{"routed_scale": 2.0, "init_std_router": 0.0116, "optimizer": "adamw", "max_steps": 4346, "dataset": "wikipedia_en"}
Below are experts of layer 4 (counted from 0) of a mixture-of-experts language model. Rows are named router (the router's row for the expert) and show model dimensions 200-239. Each number is 128 + 32 x the weight over its row's rms, rounded and kept within 0 to 255.
After each expert's rows: "comes after" lists some tokens at least twice as common just before its tokens as in all text. This comes from a sample of Wikipedia text that the model never trained on. Tokens count by the router's weight.

# expert 66
router [107 133  88 122 136  85 140  69 111 182 112 118 145 172 155 106 183  51 182  88  83 128 132  61  99  93  97 136 159  59  84 128 166 137 201 154 136 175 165 147]
comes after: "-", "\n", ")", " /", "|", " •"

# expert 112
router [119 162  80 140 141 152 133 188 158  97 124 137 117 153 141 111 141 142 196  71 146 121 166 166 114 169 136 133 126 129 186 130  92 121 164 124 146 131 111  81]
comes after: "0", "2", "5", "9", " United", "8"

# expert 94
router [135  65 161 100 163 104  91 173 136 142  58 157 155  99 151 156 163 139 220  84  73 127 123 143 114 123  90 158 106 146 108 130 102 118 138 139  50  84 163 125]
comes after: " the", " a", " A", "A", " The", " an"

# expert 102
router [111 151 149 118 157 115 122 193 161 149  70  58 133 161 144 121 105  73 120 124 185 192 154  75 140 121 130 145 134  87 166 127 138 139 137 126 149 132 152  82]
comes after: " of", "'", " in", " to", " for", "."

# expert 89
router [180 169 154 163 131  93  93 158 137  47  88 112 122 177 170 115 110 174 171 145 142  47 130 131 156 153 133 123 136 109 184 154 156 158 176 121 132 103 129 107]
comes after: "1", "2", "6", "3", "5", "4"

# expert 70
router [122  63  84  95 168 123 152 128 106 143 114 150 116 179 118  33 157 150 135 124 136 166 156 129 171 143 105 162 108 209 168 155 165  90 153 145 144  81  99 111]
comes after: " the", "-", " of", ":", " in", " and"

# expert 101
router [ 96 134  98 157 185 181 120 129 141 133 134 109 132 200 158 121 147 176  83  94 141  88  86 121 127 117 126  77 171 152 139 156  52 153 175 148  75 133 193 150]
comes after: ",", "2", "mo", " Jo", " Ra", "ri"

# expert 81
router [146 163 158 132 134 105  70 112 176 159  88 140 168 160  96 116 130 173 132  70 136 147  97 160  94  99 165 150 102 132 134 123 120  91 142 121 197 160 125  90]
comes after: " ", "1", "3", "2", "5", "4"

# expert 67
router [130 134 154 115 174  81  66 127 136  48 145 134 134 149 163  82 133 115  94 160 110 140 113  78 141 142 124 114 111 105 109 150 156 182 172 138 191 113 143 157]
comes after: " |", "0", "3", "4", "5", "6"

# expert 65
router [106 119  42 165 158 138 133 115 135 180 160 152 191  78 121 131 164  99 139 147 104  96 148  81  77  54 126 158 178  98 124 146 174  79 153 135 147 139 130 134]
comes after: "\n", ")", " |", ".", "-", " River"

# expert 84
router [ 78 118  99  84 128 125  83 143 159 127 155 123 185 115 103  92 152 130 183 102 159  83 110  86  75 166 108  57 123 128  90 103 140 115 173 109 125 107 125 164]
comes after: " |", " ", "|", "5", " at"

# expert 96
router [110 123 118 131 137 108  81 128 130 142 194 119 146 187 159  81 122 146  97 133 157 142 148  85 143 131  69 126 131 147 150 123 154 115 169 118 167 144 135 104]
comes after: "-", " (", " de", " \"", " De", "/"

# expert 72
router [ 85 110 115 126 160 158 157 189 163 137 149 202 120 119 166 122 103 113 106 157 138 117 113 103 104 108 172 111 106 123 120 172  61 131 168  80 122 108 143 141]
comes after: "\n", ".", "==", " ==", "===", " ==="

# expert 98
router [190  67 133 161 149 139 150 157 111 135 123 100  86 125 207 117  76 160 148 145 196 101 137 123 139 128 137  73 132 107 100 148  93 125 152  90 127 103 104 119]
comes after: " |", "|", ":", ";", ",", " on"

# expert 123
router [142 129  92 131 159 136 163  93 176 132  73 103 141 158 102  98 153 177 102 109 159 127 154 174 108 148  81 146 126  86  99 128 133 101 153 138 184 137 177 159]
comes after: "\n", " District", " such", " area", " points", " village"

# expert 64
router [125 138 118 161 151 143  63 148 157 124  92 157 154 109 106 123 121  98  91  94  77 120 150 136 117  99 153 149  48 140 126  94 125 142 151 112  76 157 139 121]
comes after: " ", " C", " Co", "C", " c", " Ca"

# expert 117
router [128 132 109 126 103 161  93 142 172 128 113 184 104 143  90 143 134  82 153 108 126 198  76 112  90 159 105 116  92 149 132  85 119 157 149  81  85 130 100 129]
comes after: " ", " D", "D", " f", " N", " L"

# expert 127
router [ 74 117 121 118 129  95 118 139 107 157  75 123 168 141 122 173 110 107  99 100  81 127 193  92 124  71  70 109 135 141 127  96 129 137 170 147 125  80 112 184]
comes after: "0", "7", "9", "5", "8", "6"

# expert 108
router [ 90 129 130 121 138 144 126 130 123  59 163 141  78  50  95 103 152 132  97 116 139 109  94 171 130 142  73 106 123 132 138 134 116  82 153 131 159 173 163 169]
comes after: " |", " K", ",", " Z", "K", " L"

# expert 113
router [162 117 134  82 161 166 157 104 117 163  92 146 138 157 169 146  98 199 195 103 120  86 129 142 196 133  86  52 101  97 170 142 128 137 132 125 122 169  96 139]
comes after: ")", "0", "%", "3", "4", "6"

# expert 120
router [113 123 159  74 215 108 110 159 123 147 161  95  97 129 122 132 143 144 141 111 129  91 145 121 130  79 154 119  95 122  96 198 113 181 176 114 159  63 165 127]
comes after: " |", ";", " R", "3", "==", " League"

# expert 110
router [119 109  59 109 195 195 168 154 102 127 151 104 134 136 157  74 114 182 168 169 142 125 128 189 122  80 125 106  85 171 198  93 144  80 136  81 111 126  75  95]
comes after: "ed", "s", "ing", " due", "ation", " part"

# expert 114
router [155 108 121 125 142 197 129  92 144 108 122 148 175 160 122  98 138 165 141 175 148 132  96 145 118 100 171 162 180 204  92 165 112  78 141 126 175 111 168 104]
comes after: " the", " of", ",", " and", " in", " The"

# expert 90
router [163  99 119  98 201 145 137 139 132  88  93  94 145 187 154 188 143 154 164 135 125 136 117 129 141 106  97 114 167 174 152  95  77 130 151 164 122 159 167 136]
comes after: "\n", " on", "|", ":", " \"", " for"

# expert 107
router [ 79  65  94  85 124 144 178 209 144 129  94 169 114 133  96  92 125  86  91  98  66 134 166 115 185 158 172 112 144 135 160 128 105 110 181 103  83 155 193 127]
comes after: "\n", "==", "born", " Born", " was", "|"

# expert 73
router [133 167 111  56 180 170 194 188 148  85 149 146 179 100 126 148 203 164 161 129  98 151 136 155 116 162 159 105  56  83 149 152  91 157 126 142 131 154 106 160]
comes after: "s", "4", "5", "3", "6", "7"

# expert 83
router [135 109 156 122 108 189  64  84 198  45 140 120 138 126 126 151 142 130 108 111 137 132 102 132 132 117 119 147 129 133 154 135 101 120 168  95 157  73 118 163]
comes after: "0", "9", "1", "2", "8", "7"

# expert 105
router [147 107  98 118 184 141 122 137 131 133  77 104 149  57 106  93 109 146 146 147  79  92 140 150 134  84 134 186 111 100 114 193 134 131 164 121  94 113 153  86]
comes after: "0", " U", "1", " Bo", ";", "9"

# expert 79
router [114 147  92  93 135 158 114 106  66 166 189 174 155 164 190 121 137 146  98 149 109 110 133  88 119 133 104 139 164 133  86 183 171 139 178 121 155 146 188 197]
comes after: "\n", ".", " =", "==", " ==", ")"

# expert 78
router [155 123 131 148 120 160 137  76 110 164 104 166 181 141 120  98 103 155 114 155 151 160  85  91 157 170 103 128 131 153 134 120 134 130 149 117 181  93 137 135]
comes after: " ", "-", " and", " \"", " (", "†"

# expert 99
router [138  69 127 105 179 125 146 103 153 100 141 130  87 125 122 163 148 170 138 106 147 101 112 161 106 174 100 107 124  77 141 137  86 150 148 139 165 150  90 191]
comes after: "\"", "\n", ")", " \"", " and", ";"